python train.py --n_layer=9 --d_model=384 --n_experts=128 --experts_per_token=8 --d_expert=32 --d_shared_expert=64 --activation="squared_leaky_relu" --moe_layers=[2, 3, 4, 5, 6, 7, 8] --router_score="sigmoid" --normalize_top_k=true --routed_scale=1.0 --balance_loss=0.00957 --balance_bias=false --router_bias=true --n_groups=8 --groups_per_token=2 --shared_expert_gate=true --init_std_router=0.0266 --lr_router=0.00143 --vocab_size=24604 --norm="layernorm" --norm_eps=1e-06 --tie_embeddings=false --optimizer="adamw" --lr=0.00103 --beta1=0.9 --beta2=0.95 --batch_tokens=[32768, 65536, 98304] --seq_len=512 --train_tokens=283300000 --steps=4808 --dataset="wikipedia_en"
Below are experts of layer 5 (counted from 0) of a mixture-of-experts language model. Rows are named router (the router's row for the expert), up (a neuron's input weights, with its number) and show model dimensions 96-143. Each number is 500 + 40 x the weight over its row's rms, rounded and kept within 0 to 999. Numbers have three digits each.
Before each expert's rows: a language model's description of what the expert responds to. This comes from a sample of Wikipedia text that the model never trained on.

# expert 18
It responds to: The "of" in "out of four stars", "of which 62.7%", plus table pipes and percent tokens in census and sports statistics.
router:514472528434543469494465496500439449553521493527516551548486532433502504523547518504535466512447491489474486417391462563433531443489484486527561
up0:368510497480472548577479423492412513489458461536455462422511535511503528490570548531498511499530463480510546535498487528489529495489532585528423
up1:573478505492541497494473501519513544493484598471467444453484465471480556496477508518391482456491430594453524586543541472513499391494419546566491
up2:493472513455590560505543469538468455504533451513512494490508459520463492501498525540500432490502513492467495496560471467447498519547593454513488
up3:515476447487490525443561553422489526445513543460517529509454527472469563542535518491556526517524518456468468504470520452462486510578523482493475
up4:530489479497545534499575503468426533486492433501454519438432526486559481471501507470483516403529469519463526542481463494509519425496493564470524
up5:474493504439558437503500617529495519431506518511459523512472475472507537551556501476558502509490570451542516544521464514472534524449596434484472
up6:539477522539564500488516455461527477501539477479541497428466474512491519528546540586488490455478469573578516511515480497540496465503436528439409
up7:481480524502575497530522496473517476424435453500513467452476483503490537548498507511434532489519483524416489571493440526439484549513470418444557
up8:506437519474565501480491485520458495449493498552502451484553541395466557517553420521461455485557521525467531500493441508444486507459451480546537
up9:503449367514496490487564447480411518463437449511541554460548496561540523547510469499578415507512501445567500501498414443468541482527591535529445
up10:508490500542574490462473474495536489507548513439593484541456504536448417477543475519537544539531583529517474482462499538541490455505522480508584
up11:467582465492548524493491486511573440480485504456480468497552468489473518503460453498468530485493485557540566477435534431524550521493431483568464
up12:527553500556524417478459537491528577516521515504544469449621498497521416465624475510458482489429497511458547556462394522466484501520528449500424
up13:503510495570509448497538469546510553568509538458581466483526525573461487565502490485549523530595524487559515558510515514529543515468452402511511
up14:522485425494506463458494540496510459455501547537436541512509548447520502461556485468514484412509543533536477505572455450500560462504538418553510
up15:496579504517549475442496433515491400473507521473552462478574507455496524498581469447459509485515472518506534573466542525492462462563497472473426
up16:494465489471468469506496514509478519526468455454548460441524494499466547499554487482436491518567465523542521486494485540491491557541553491551566
up17:554452578519524503590471502489518517498536536489495523489509439478547559493545432538482532519508511437567528547452405548520564466475470584542468
up18:474508513444569482469517549513511530513423511441437454491501467438497472488550549486441461499480484540458521459438460538497574452538499407509547
up19:494509516616528410482479532529502507379505498512559514467613510469468449504547489527449496512519494496501484510502535580521450504530439442470457
up20:421519532512553486540502544463491471515417474410554500538515499502486553526498522601500494489446489529524525420439511498408453467540521486581461
up21:485501555508562432520505481516439556487526487566528375473461497483492551481574426467528470501485451488471425508541523461478530448501529467530485
up22:470522510496491512472517484521417563507536436487527528467431602467505559481526508498507467506562527519404475465515480467525520504426467539509485
up23:515488503458504431492491502583508510473494462478532490509495537572502424435516543474506534461454491590430538534517527419523484568541463564523513
up24:432435541454466505561568533478464504485436471538525490492464526525539486553389518528568478500510512447431486515428505489553576534491524478538486
up25:538450500458541559567499556496492526486541506506462477469498571460512584514471509550511481503517513515510510539483549501510475417463456481494515
up26:495515530462557527544494497484475495510555477467563486560515494508515518539456452550494496503432555518470466522431506476518486517562472563616557
up27:525523507463499518516569463538456504556529458470508542485538473530416575451527515512542457490599499583447506496512569490585452425458447489443523
up28:535490433503548486419497475542475555483514506481496515463561457506492536462521503387521559436526471567513493512545520493481578509534532495500460
up29:431428487487586483559555472536492516511553474491518505504494434474475520518525437582403547448506488450501482515502547580484527515540487472545490

# expert 30
It responds to: Word-internal suffix pieces in place and personal names, such as Toyoh-ash-i, Pembrok-esh-ire, Ka-dian, plus list-starting dashes in sports entries.
router:534476522412500483568461498445411432579524520562545516574487475434523496529531534487575442538429481491508466480453433525448528485481459478589509
up0:374501466522519443450547553520428476463486577516539480583579478461536444426487508497536526502422496471551438497554548447466501486592471451450484
up1:550493550495491564513572454441549516441459552490501486455509471515468501524520551437520490541430518470473513545565505500524518491450450516529457
up2:459551478516482461553532456480461487514549418563572433464550585470497487472495451497495548484452425453563439554549535521526520498522514440447499
up3:515466566532550542483473448587545503499510558528540475454541510491531476537637453467475502482497566530466489467491502521469522496459488506453503
up4:528427486459533461541486499567514453468492509553558404473575560520463510572515489490459542507521565450588484492434437566515501549467541480552520
up5:502533484436528532480496493475487529506410543500489545491485508456464465507567492509414373446483492573504433469520464535542454543489541504545536
up6:523551447552503461515470474483461480534502499469514598475487444449494462531571487518499548478474418524547501500515480573484475466497508465540518
up7:498502547544490507590448442546399591471514552472536474488496488459576489467481503481518474475472461521575446539518534469562445456478566504526550
up8:494452469450568440535532512513540560459422501528433478498508477530475533483567476488526468473437450506520582528547452526479570551475457463419468
up9:502450456544464475496515419481566511498524444476557530458444461504547446514515590498558502428485513485489449540415504571499486497526535482547481
up10:495494461486517524421532466582556509434452496498466461528494493521419415546502502543488517501534575460494462502517569482482497528508546417440515
up11:475546521430475452534528509494472482505488487503494522460482487481459523501537556550545477482469448535513519445547429506487531567527522480487552
up12:512438499560540496500522398554500515523477450520486461447474571453501484442440479498467489431545498479469527542503513475575451514522434519451508
up13:575513532513511540550513473476520542478539481448483491568532481545498509493490477437431472557475427454430551475509513445508474581540468500464516
up14:512452471435502536536475532558490435509472461468507486558553473508507463477565531482529527455533465474462556494524565456506463495486518506473496
up15:516473505474516446550567485568468537500579491474554527464530490455500502434545510449531475431534480453566468506567494482524487513523501577536447
up16:422501534526576461551462467471521529435492477518527427502480497459482511554501436545391506521500496490536485487536555446511571490536420493432559
up17:522555484485507483444432498591492456457471575506497516556506449470483514507563596535473480496452547536588475446498498566514452463437448521529484
up18:592599541500455505532432506463559512404457525572532412560579481436507492474460598448439462502527481410381570407440508503550519457579475522534481
up19:478473494448507514456494567443477460546483483480435507545504551480512447506488501535415426465515510505425474537534542566500505499531526466479504
up20:534551500443565478518478435451483514456482588525509500499529522502581459517581431514516530426428478502555507546480497503484503517477482459523443
up21:458473435498575464478390467520527516498518565429490544541496494455530524528504512542472476490546513467486517545515492451453410536490459495500519
up22:494475549466604520589484455498480478455540480552479526428520452503526505578523507450553516496524490462491559536515484529511443444483524451477424
up23:445480462435511588504484462538449493460468586403598475497573467476504470481538484493439589462460561551543516517511499517489441534493539479530541
up24:423451503539523486494534513483459570425462456482483527479504561534474543533487443455508473533518463492537503553465513522509548545486500569519594
up25:569571450520519534572535485501445519502404488511500537543518531589505487539495499518494508496495444477500471507492514434483469468553482561506488
up26:420503474461479487485559493514459550532508495534491541478522534501457539477526534588455534595540438465539529542518477493558544470525498504472500
up27:467495461525445415473465487489522466503399540560591478557532479501535551537556436483478589486488570429497561463464526518501472587565503520532454
up28:499480501459466451529462532516433522470497477507489433495503500475505445488524570558416533461512497437496470489495529507525535479476511454559533
up29:522463490544560513515505449543505417449541521438488500528524565505458468479525484511457521578494524508436538554594477501530510484517494505527446

# expert 46
It responds to: Final word pieces of personal names followed by commas or pipes in lists and tables, plus He, born, graduated in biographies.
router:519455501483502522547515525505520476537559492500485518605461501475549526575551516595460447567485475550502470462416463500517509508512483525562506
up0:491501494474442539570509527566499480459441552514460459466536529565486493473518485447496471465518500509406464592554502457547515398472469517534596
up1:542518500468511452538463491453534472467511466480463519440562538522543489453490466484482561544472435518495478469495488505618555552568535474510538
up2:508501419482586450513541454456488524471515520525565477511453429454501514527644525529468500557477492494486503462468573428456478544532535481397515
up3:487492460463458513409513477589554503541514520481533562581517522533464398495512522507490472536461483492477519490492445472599398544488463486464491
up4:557537513465542534432546453494533478540452478500508504502583530526404554533499558504463434564527553538489520536487511510529477480501498514565526
up5:477499482454520559483504495530481552496494495497409520494415517520390503507492477505508515476513446568520540529549513524516526546482603503482521
up6:484458487495553500506459493507560408486463478505539491546471493490503536483435493518493513526452490454491552565471457460507501573429500440466458
up7:486604506481542517523535479526472550500523526514531513507409580487473453523534485512470452556468439452514500435513400510522489562540565480448472
up8:537523519476543490500412496497511483571510547478463528465554502413458541496607492507462534502507506571512510536477507450488575545554516541503488
up9:518503519520431410526484539488483497479604467502471510523518522523484515557545421427489526538480481468485530494493503451439469481490532581506495
up10:536417495562465492475487545506515494489471491472519511481489538552474514507501544517583484549479453518490502475570515578534486506479554438475491
up11:491501506533469484504502490521442533463536552437448451457566596523516434539474494547578459462531567469511543515527515513586482520567426435465526
up12:508546532500531435457481506452483461489501517436467522515533453527498508551515522451455619521509515546475515504508451460592485479566509531582510
up13:482515495451460560520495496518522544546441494545504542481459519551469488487576421468631438536538500486420565545490533547511515507432507497451434
up14:538492413444542421499482466475573462503541504490492522508485496477498510561577591510512517507543497477484472528503490491521513491560495507503464
up15:528475464517546422483489438466506527485532548491506484532520452467510531538576551548462496552490466523453487496496581492496506591516532533371479
up16:394496505517577538476556465554538477529494593446487551440540474527543527451520475476496463494525552454563449507465464420512548508480498510444476
up17:531519504562496501491497482462534541476577513489489495484536500442495444590523467445456516598503475479562484474480465450393480471492609531432582
up18:484480480399531474475522442484465537527558571423491488518510487504547509466549522474491450493486476519484532540445459517493548469519415575581512
up19:539545482436468498477455530476523496536433553465520514553554507529472434556546549453476535542495480521539527544446502433527479499488523452483492
up20:546473424534524534552479462585485504492507478458435517471446502535440516487493488488551525506484416481450553561549481512535574524425519494521412
up21:423484502471521491534580506485519572511545447518472472475515525452527508537517485473549444438478491547446560540498532511509480464473482449433472
up22:496573522534471583507519446540584554451531558531467529549452536600501475545480534474495412500485575458465529496507494429564471521563435454469470
up23:525475511527499473580484507434500577516516452493481509435499516532497520503520491467510454509531513535495460470537430479577474514512518490570464
up24:433531536510495481473507499463490436558536539504537510518522451536442549494567522456490492516481536496529574510443538517542538416550467526562488
up25:534514553519473468517570486453575457568451490509520494547509536482463453510464474527498530583521440467535503460539455454466432507448504580473477
up26:585485532519553472478506483543542442391479507577470584479494500519486516534530479507464506504522477485560463495502491466489439425569544503547568
up27:486512476481558480524494524499494483464424541503492494466552576553465448430507512573442465551481539498475554562473525561473479457505550582524533
up28:471473531526492469441521490463454512536509501487426476576477492519488563467487438480549483491524511462476520507544497525500542597504562465448514
up29:499502486518460504453505488538528490469480491551448420530496536484471478461490483455475500544401553478476555546464465421555579495524435553458513

# expert 59
It responds to: List or infobox labels after line starts, such as Location:, Born:, Died:, Coordinates:, plus "=" and "==" section heading markup.
router:494471486468501456514526507506420420506564483488581588501445439464535463544523483529442439487383513464519529498455467550490490453486470489560556
up0:485411431537537482520492455581559491458476451514526530487533513531456548468512464504492516453578473509468541518547463458559545518556473481429418
up1:450434547470496487498542567574443453495501541502531538462492459495551463470487511450560433522495496436572505488538537545569450462462496514502548
up2:519511495479539400570550465521534601554474493454541521520502520501491517506525453511546459478519468484517510526453504538491451441510556553518497
up3:471489515541539501510474474527480535580557476493489485446545458500489532483510485552449620472468440457495482550499461527539472423491517467439517
up4:534520504502544482484464427486484501516564548444401533448528505534475533458508529534491533523471539494476537452538513514532483501470440490482549
up5:454496538513515527485492455470525554450466471481516530479442544468446570516519430478468476486500452532408540491519565469473488514540559438491478
up6:541512424518516466447515475518487494486543540482514499537533474443502422409517468455522498437530514464515521506613536525525514483472473549519524
up7:511541559469513492480440472471502505467460534463513519484513548420511523415528427525552501470548506523484441427510506441484490560579490471491525
up8:550425486477558546562453483531517505435495495474474484459484541463445538556538532473451528616437464479462472529493477485472469558578484465547546
up9:421440486445529445528561509480494531464427433504452480446487503481493483566505438486538560531486456452470471505460546482517507505506484400426500
up10:418447613429582503537449490536471453429507504470441522516449452487470561482514504526503510520495547500501484539544517476562498504490558562458471
up11:476532430487456481512557490557480508445546492471444468497427466546471512456544469520589481471531543462458513518565483506457466498505493553527532
up12:425491543441446506535563482514454497471475484499498437455544489455511592561480463534529475446557424495466548493459510508502534527591542514523462
up13:486481409500513420566512421540462513476481517546521488451524468488492464468491489502551503540474459443509587511508513596543532491488509486502494
up14:470558465491454453453603459511534576531555502490468507515442475504373518491483470472530553362445533482535549526511576477459503452523493527494499
up15:486533542563541515494483419509543505509461557477519531555552518553426524490489457475506508454486477481498454497471515521538479544498503483520460
up16:449559525511589478489469512498455518543408566526465568547490469459557479510517496468413512449494563531567506484502517510560486449406489448462466
up17:428499469426499529512580489534466527504544452492527560482549480531542566395517480484503463497470465472495571546566476505539488498482427537555490
up18:539463402425522461595511498510466489491561495443551541450474481570514515480496476493486550471536504507481488531500479475476523481470471519520532
up19:460514507530464514479485425539399475457495450412432507458516490475443544510510454467456486506434443467434538519552500469548506494513458438469525
up20:540453498546523498511463537419497461420512595437515518425485498539439499451543603467462514568499551525502514568419472545529453466513474512463509
up21:449541457513441486564533493552443563434514537524498463436454521424505538585547515439530479505482519537477491467552431543446526484525490426575458
up22:519512568523501436493486476432518468491542469497560494487523492488469464544584574527489576568554449554467529513452520524486478536472525532506422
up23:522498378436501441543516547463476528513470525430497545485441495507555502587529480527476489563510506502518497536520483516507488455521528496490508
up24:500430502570608408521490517445507548463479448500521539489584533462473462504520424494517484551475560549535488571417486482560531522404548512475557
up25:535555410525566492536538436599451496481506442552529542482495500520507522495511438479486520510487501464429517500533538493487454449493451507510490
up26:533491586472541531457545460478499491581588567471513502547473447488436447568527460469483498532474542418512479460572526550456490547513488510480558
up27:435521508474565405522463477556456522518505576498469526536420463512540549524516439514549527495503519437497528489502437464589566507524471499571523
up28:469475483471548576532505509441485567511486541468501558552520505487540468517431391419481477515563457516489478487509466488527476496457514528498530
up29:469534468474510446587559466525483548497561483457530524527563491465498457490534454471438433434482495524534508458558449524474477537454518466495514

# expert 57
It responds to: Colons of infobox labels after a dash, like Release date:, Born:, Country:, plus line breaks and = in headings.
router:502511453464463495471580530512482372511550480522558523564488466468515490470516553522519464548403531507589523481417568496426528472492474558555474
up0:447538546499495605491555577545517541465481465459488470514448573526447490542508518530510480449493534425527499512512508506577532490534441465517515
up1:546432466559642445437478504536536484502575525499511460561558450426484492492519505458373502557435508562519495434516515502520490518431462483504499
up2:510564476490459412443424483537475486490532496488441482494583436468499509526552483511527576480492489434495479453438497519590464476508531540430519
up3:473393498525576458511516494531463541470480472564428494499505520513438439548530521580482495583475512520460565512458506441427541519522587508463447
up4:507469417496532509501568480531513503491489462546486506474504533494553460537455554555532531530550546512461539469555540475540513515593519463512468
up5:511511443548489448504522507521508574500492526491508518480480558566478471496505564508542499488450480494515494463497511552477551538542624436452451
up6:514557485443478480517497523488549495549465552519447585475606446502464535485497552496566558513572543482448488475464467449498507490435548488480428
up7:476493549479479497491464500500489500537538457457474505485525507498487489487503519444487524453451445489539479560487520498467543494492490525476450
up8:429559528502502536461506488476499471488481609525515484513512525389497490443499522542452552450452557477497509465475541501564491460546482467427476
up9:462492519502542445509525550483502534474483420489521500559457475464469516472537544491540526483457483465520570543497506467513496530543434486510543
up10:541418494519563454437467522525572554467435449554514475542508486451516458525474528478511519582477493585514496591508480485468475536494472527515488
up11:562459500458470499520507467472508496560490454570525444435527471480473482479490436477448519511460538542509589592579552548523519518501467509488429
up12:469488500463565492477536495508527520512486450585520491456529473564437409492525497515513582565501535466488508490540515511517523502525500505520506
up13:440461492458567533541542479486479544480485512447465453538506456492500525556566502452448488472461445421564525474487499457377516481502541412527544
up14:499484551501545500530513496536508532466475494492449429562519573570539476522446476467558500469460514526528459583533459471465505519472528501471485
up15:529494501579479486499563523450400499473576471512520441489451542508454483476459477547513437476452493493561505485596479492461558492549551471454485
up16:447487429507496511485517467548580443487563541550517454489542469470440454518541472505513539468494565523492570503524537503573473518520528511517463
up17:451423581585499456465463575566569586481540517507517467487499437420512564516543521455453552540474450507460511488499466529452498562457508488593455
up18:539519519572518497550456500553537459449457627394540450538476497451488372495518433471518485435479507549454447497534524502569553572574445537527535
up19:495486471495482517499526544488478550521433541509473550495500491491463488430535540464607565516462562590501472488437552543548496480527519464489500
up20:448491460519464472443499466508446458519542544445495441562566498525519529453515509481463489497529510528467504579485545512514559559448480513463502
up21:484468525461505417551553542569515597492478509436466485484519497516513535481504434520500461446518456492506551559495451467499544503492469493457409
up22:459464508488527480534507501601422473502432460494521463510487522563492531502529527507477429564481484486549427551478515474499524551542488502536475
up23:548512473440541461465508595540552558451512443556472513482508468529499493527394529569493547557439549453539465493513496517479492468496558482544443
up24:395495522485480416474434539461484522453577450485410495515476513411522609556461425491458513453496465512478539448524531499554485547561539523521468
up25:499502575465508451539475564555556559436421494398522551532521488422438541496491416540496537446531507435537453553523458503481523510482490567476484
up26:382521612500465460475427531582460451468527522483499478496552482519519484525467507513434458485549550500501532512526495469480530536555516481539530
up27:440442469460483483479445481429460577460555486504499467469469522471493505496548483493451495497504454447531509492420551520442479533508539537477499
up28:449577458459484500483504581515468557506489504465501438456445487557465527514488498549473484512481476532480505543558493496512579510470519579517443
up29:440533516485536450465461549555471487539441457525421435508522569431544447497477541540448484490443474422494466501520524499529546547558532521494487

# expert 52
It responds to: Field labels and naming words, such as Born:, Died:, Released:, Genus:, See also, and the verb named in was named after.
router:533457512499483496503486486519465428527527496501559549539501468463491500572499516563457442502392514492560441451523465492516466495498429509541549
up0:594438468544532511486518485523523465517533504511493555523502466493501488507546528553545538533521504505479565480454501552500529493493450504421504
up1:480536454479600484457515382518543461514507524549498513485452569459449550504490486460536523514425463439446576517570435488420475486445506510504487
up2:407462512537554557576498528536515530525518494445515452519467473485554478451486479499519519547453514447523484519460514485494495471486530555514498
up3:462456486516563491526506554537626523510480468535460540514532513504516499556516483506386415536498455438474533462445434518434523464487533430502536
up4:518541485475529503550525572545489535535523498483474542411484491419552519550510434472512512486532508474419542488423509492456510511543491490538533
up5:520480556537496453472405522513498512462484548480500483471539490599475461518508495529495506575453560536534478525493471496516492489532531515449540
up6:445542535509456495448513400525522549511478552521491493516499511444510471541502428472529501466527446481507483525505467518458439567531507497496454
up7:494499480522509456418517449510483518509462541543486566511487507428417381469529575461524556475457527493501575480523477509512508530519521454472504
up8:398569547402465431548419498511488480478605501563511517508498462513535581490522445472471513525551519467527523478526505527530537547450460553442485
up9:482482560515503469492497521504547570490551487418497458464453477532473410467455522433508538489509545488563569496493572435503503488545551494513482
up10:483574475424533562501491598477509406445495440550447458452529501476490443545544522475432473545460564519458432519471536438397511538476506515453615
up11:584468549507415494493516508480454529464489507475402505439507506477518491522505488527521438492513530452467531554579539464521456556447505550485476
up12:466574486488516490605535586448522527556431525574420425525463455589493492498494513512542433536599510448459488531496479507448598502435491484488420
up13:560442482508504520536467503486544482551540467447536448429448486558477543471475496460508534477460506479526565553561451474566478531561560508533553
up14:477500474426493491539528495506420546506458582561496506516567461475443430569470545493554508480518382492449479515542460549494468477496522470511533
up15:468485540507520477475511539532522541576524423443617492509506482506488576436495450464563523507537463478496493511566518446551446537619481508464493
up16:469463511457483482462488496515496481455534495493568522531477557507552478490491490488516491418520472532513428489494455550483517448443483520528475
up17:517563460510464559489459480530464522378465541518470488510492512531464501521539469472493480558584561466528484563493530473495468524500500513536523
up18:584566450492524571494526451548462522545467502490600519487571544533531490518519457484516517522452451421518532491577465440562484537507434492447495
up19:509497599472565424510486522482485488544463504453575485485467575476503511489570462473534480454500465465483540470487480595444507482576509495501519
up20:491531486488484526502528488530512534531501481454508476539448510515500467467458508513507521479418570584478489525420529536494489523490554505555446
up21:437481484518550453546494525477494493483533487430456428491457427455483557480459528543481466419502467520491566484513538550503530486452491515477499
up22:434537480507577477531482528507459551469495513478568522464430530489537483492523499506526501521522484507480454549477511489533454444524541590489437
up23:540435499477518542553444436547564480536561563493490536522497425466449552443570554492533457579497402466578516537554549519516457529462520436452515
up24:461464532508459460484441513481484492491473512506541492444469514481438564419471446528529445469542477455486546432481526443502493515396480589550542
up25:482457610465551452564504478480518476531450481405510424504516545457475525589500521475467471415457484492512541552527546549542442554567526559482512
up26:512522478481563532487520549534602487423491499451467431485570514459396411575533519501414489475559485540568513505476474556476511460507567462494502
up27:551518541500499451487514491494509482510546458507498466506483503550436538547441539537454466464484508516517509520530493457514520543493572559456524
up28:530517499549546484549433451510499545521475530469490530479556612509505447541613495578498506488517550455440549456441555512567455517523410543473489
up29:479580494560493467497497440473500519479428506478439522451460488501515533547448466460421458507549467353440403469451505462499491499508531520503492

# expert 4
It responds to: Digits and numbers in tables, dates and results, blank table cells, plus sentence openers like According and As, e.g. 25, 9.
router:501494518504498491536532518514452467466563492533533546562433474405503501525515576547466459522398482504544513494473436587460526467552504478557516
up0:474494550373520464500571501535485448555484451488513516566521492540497485575539547502512452481522526465483515537504494532501424468509506470499483
up1:526490526516464497544537470562560513483519511455457565505451460452462536498523560533472490511461501612489531463472501479526488471513513493530495
up2:473399466484531528519507492486476575451504448498498578482458466520480477488542474501511549542539512538584559501505412510515517573527592484471433
up3:553506466478525489470522452532500515447492547427566519525568545499522520443479547455459527511475466473510462494546552465502519460498490525521498
up4:511432544472509549519528469533462520564488513541472497554473518510498579553502528536475569499480482454532502419485465563487512508502512469490591
up5:501540543495476524560569436479514500461521512465535468502504464463507469535477545419476464543491450415512483486485576525497508466582529493447485
up6:545534520422510471554522510512460487523405520530456495489586488505477470487564540515474516513523449487438515506557453576496537548525501497499542
up7:567472471413572502489446479490458540451488419447491458432501546519589507479476482515434562505489551512484482495483541485499544525521470572500492
up8:463524457495469476480503486503454605474565505457548524402432523464500536444547454486519483539490461548394533528567466459504495408581488552561527
up9:545545516491505437505486450512522461461481466547473510516479489491470524489557482510479450520484536553504475559453462543534446488525573493506526
up10:529539458471474496447482538483538504441574539497519476533484495495564460495574476434424506476488495487472495438452477463424569516464470538490531
up11:450500514518525501505506470529509494516518452470472545477558478468391512451504444522567539490506502565417534482511491482511511503507425470501455
up12:505471584497461487604539528487539468442521534452480468503507480545468505518539500449530437504559434488574543444521469455503483463494587463499496
up13:473427491494541509483461536533500524435462485442512506541491549546494446456511553533439480565404435529560528506456512472434523495500516459458501
up14:525605446519509499497570483489488541486495547550397525477475467485487486524516533477475468534496496549481468478511445415445440513471507524485562
up15:504393547394506528480497459604480546442480438469455572473495517501587499448462540548481473553447520498512561518520520491514573486435601401548547
up16:538491539459449487489570487445460488517557497443450486539465470523493554538508562500444497503493476464477534552507472538412504497581524449478521
up17:462503501504503469477585575498542490464508458501482485506480405566498498548465468529438475512502502517526495531533519404559474554503488476544480
up18:476573535491549553531477444472570509507514433496531495404590490467516426467481458485532559531504489572444550576465583555542563541493507544460521
up19:496569447546487496508524464497491557413472474549439509455506522489527559469483481498550498478511524489469476478492450512523507526515490516487476
up20:488459546523480437472429462481525438483545589435443510481493458451531493554476535498510457481514533442480559407443453452471488469525519510453547
up21:541406559515566434456478482505512585537514528463483532511506435566564471488563536493439489524492542506555481507493514504506522436551523508508537
up22:515490488447462481553629494515420510544559463430545439439440471518500575452522517419434504457520553466488491528550536503531505472597513487531517
up23:509476509484474502413467512513511515455498418537557507579507674547554521448453531518490547490547578523538437522467549532494488513485499468533547
up24:520493551535514476470483532464528536456445460547527481569552483441538517494550472554455500453448500423515465455443480536500482508499491495526500
up25:530514495455509512451463525514543492516398482466524504484532492515505506525453452446497473472533531482511562492500543520428434474489444522502518
up26:574515489491479534423501510522603518554573381575473411470479486533488570505513494478444526573514503453507526452471485502468532499457569468455490
up27:454510535521476498486535515462458509521518500499467467548469479459574407498558545570483525448496504510526471429525532455558537487514515499462530
up28:451505513510445509477419518535528486500508569437511507527533489460546507484515499467472529505528465459518478488477445482500451571478612480449582
up29:525401530471542476527490525494477469494502508525451537522444504479448491494499465457463484564477499532507508519581421530467495505529501475517531

# expert 39
It responds to: Commas right after a surname or name that opens a sentence, such as Crone, Augar, plus opening quote marks and slashes.
router:493550489548525456485502498516425470464532456500556505613457491440515466529519574558478465481427549522476489477403505540450504468499490516553547
up0:504437512480521454526444408486527556552524542487511541467564487523543531568529504437470529488460544524504554467519499496434531523533551551457461
up1:444510483506546462479478447547543497522546524443572475535564471554389419573451446571489484500496446506527490517492524443445523525549467463542490
up2:518478504512540486435524462504537454549428488456450581493448461503444502453516460459460464489505429497429535492538534441555531474448500499483529
up3:519496457471560504476503545512463531498491514485484490554461511512506483507497527562431520540536562500488502505550559462497528474471489560527502
up4:549553457556406527531432458490428559513459541468463519462484566459496524472550452503454421482486473526481504463537510450569425556498519510496472
up5:468503554528497470546487474472484539508548474452485467518470479561471542496477516491556479493569526535489551532450510469528545531454505540504480
up6:432536467460532480478550581553572493442507546535543536507505512430523492527532507529501417578494524497511466454406499472484413482607555493469499
up7:482531465504471487509537522539516458518485473492501464420494527537478486497473455466508513492554576439510433499543567560466474480454477511531500
up8:520519457544527433529497534531538490515456516445542502501556511541513426482534457486518500495485542449576449491567581505531522508492482479519565
up9:513475505493529435377454505487495590456507432550495481457438497497459473547533488546510478498452544508510550471437477528473443441474508454478499
up10:569514471486488431439439461493476492505589453511516523459512491468506471532470465492466477467456520486553462476483463454387457490518552560480572
up11:431535531498471511502551522536450424516563494581516566460497574537427466526555478470528469437485516492478518532447529553456498496513565546529558
up12:410503493510519483510554531470491506472576446467475508529495550520497535495569512445488501496446486560483560529482422527494464575594546514484556
up13:483488447487517485480466570521449454418463471479455513562465510469460431438477583515489496436599413544498564507535541463515531451482468544481470
up14:502531471523587435468462479528436525512458554543534607497525613546470446497528405531496510441504471513530478519562557498518461497474519526565479
up15:478505491492527359468529486462474590488509450493481508474499556503488473461540416493520477461437479505529433513450512519453497464504549447479522
up16:541459514505562488473493515534482542470487540470522569583530480499457515515494515439442516565497519447507539498504526486514505461531560517461505
up17:527532505490558532473457493522397554462545522430466439500496491505487468469455519515470558495462473493518462574456436487512524477519511450519506
up18:491513511533517507483521570533520493474518480416485507513462479487486506497471408513459501467469593472473524514478517551482557477491523521492505
up19:556432410553535559521472510482493467501491533544444568471517504531464445490481548435546513503493524524524463505521515523453522474487435505477534
up20:430447520550484478460564570444523505468521485544506449429504486448524474537528443460442513395461541548446573494519572545471547522484549438485436
up21:492499407492547547487436495530503514445484527405452471508542530443476533428556508586529465548465535545513465487557459493510509500482532501564549
up22:492465448547495455461625520444544482499514465556496551470526588516585445548475503475526525509525544488458514480508468465441479581492517486550545
up23:456549514549460488497483487571468505445443531518552482448555512489419518389496498495540533518517558455513484600459513489473492481524582501503517
up24:470446543520508509448482482471547568513449517561484535511526504446471528427524560541476420495495501473417547447493562495528491443516429401465512
up25:440561572523485561502475560534533535501501558532488441518519485452446536478498487447554428501477502502529447546473516456491493528525542451432491
up26:460512535430515433561516441480524498585487507477536535467540513468489467495460476488505510455444545525518574527531560559539539437496512504490536
up27:527496494432588445552450423489518486461427472441560457488512469525452538466482454552487421513510557507433498478536506525459543534438420496461460
up28:482535521533562436401465552461504526479538475511477464465559586503477523484571534489500436410529493449512489501524460516474416494466522548509479
up29:509460536468456515522537548497463495412536498440484541483486504459463517505580490491522451519538506457494477533483510433537489546539543501500450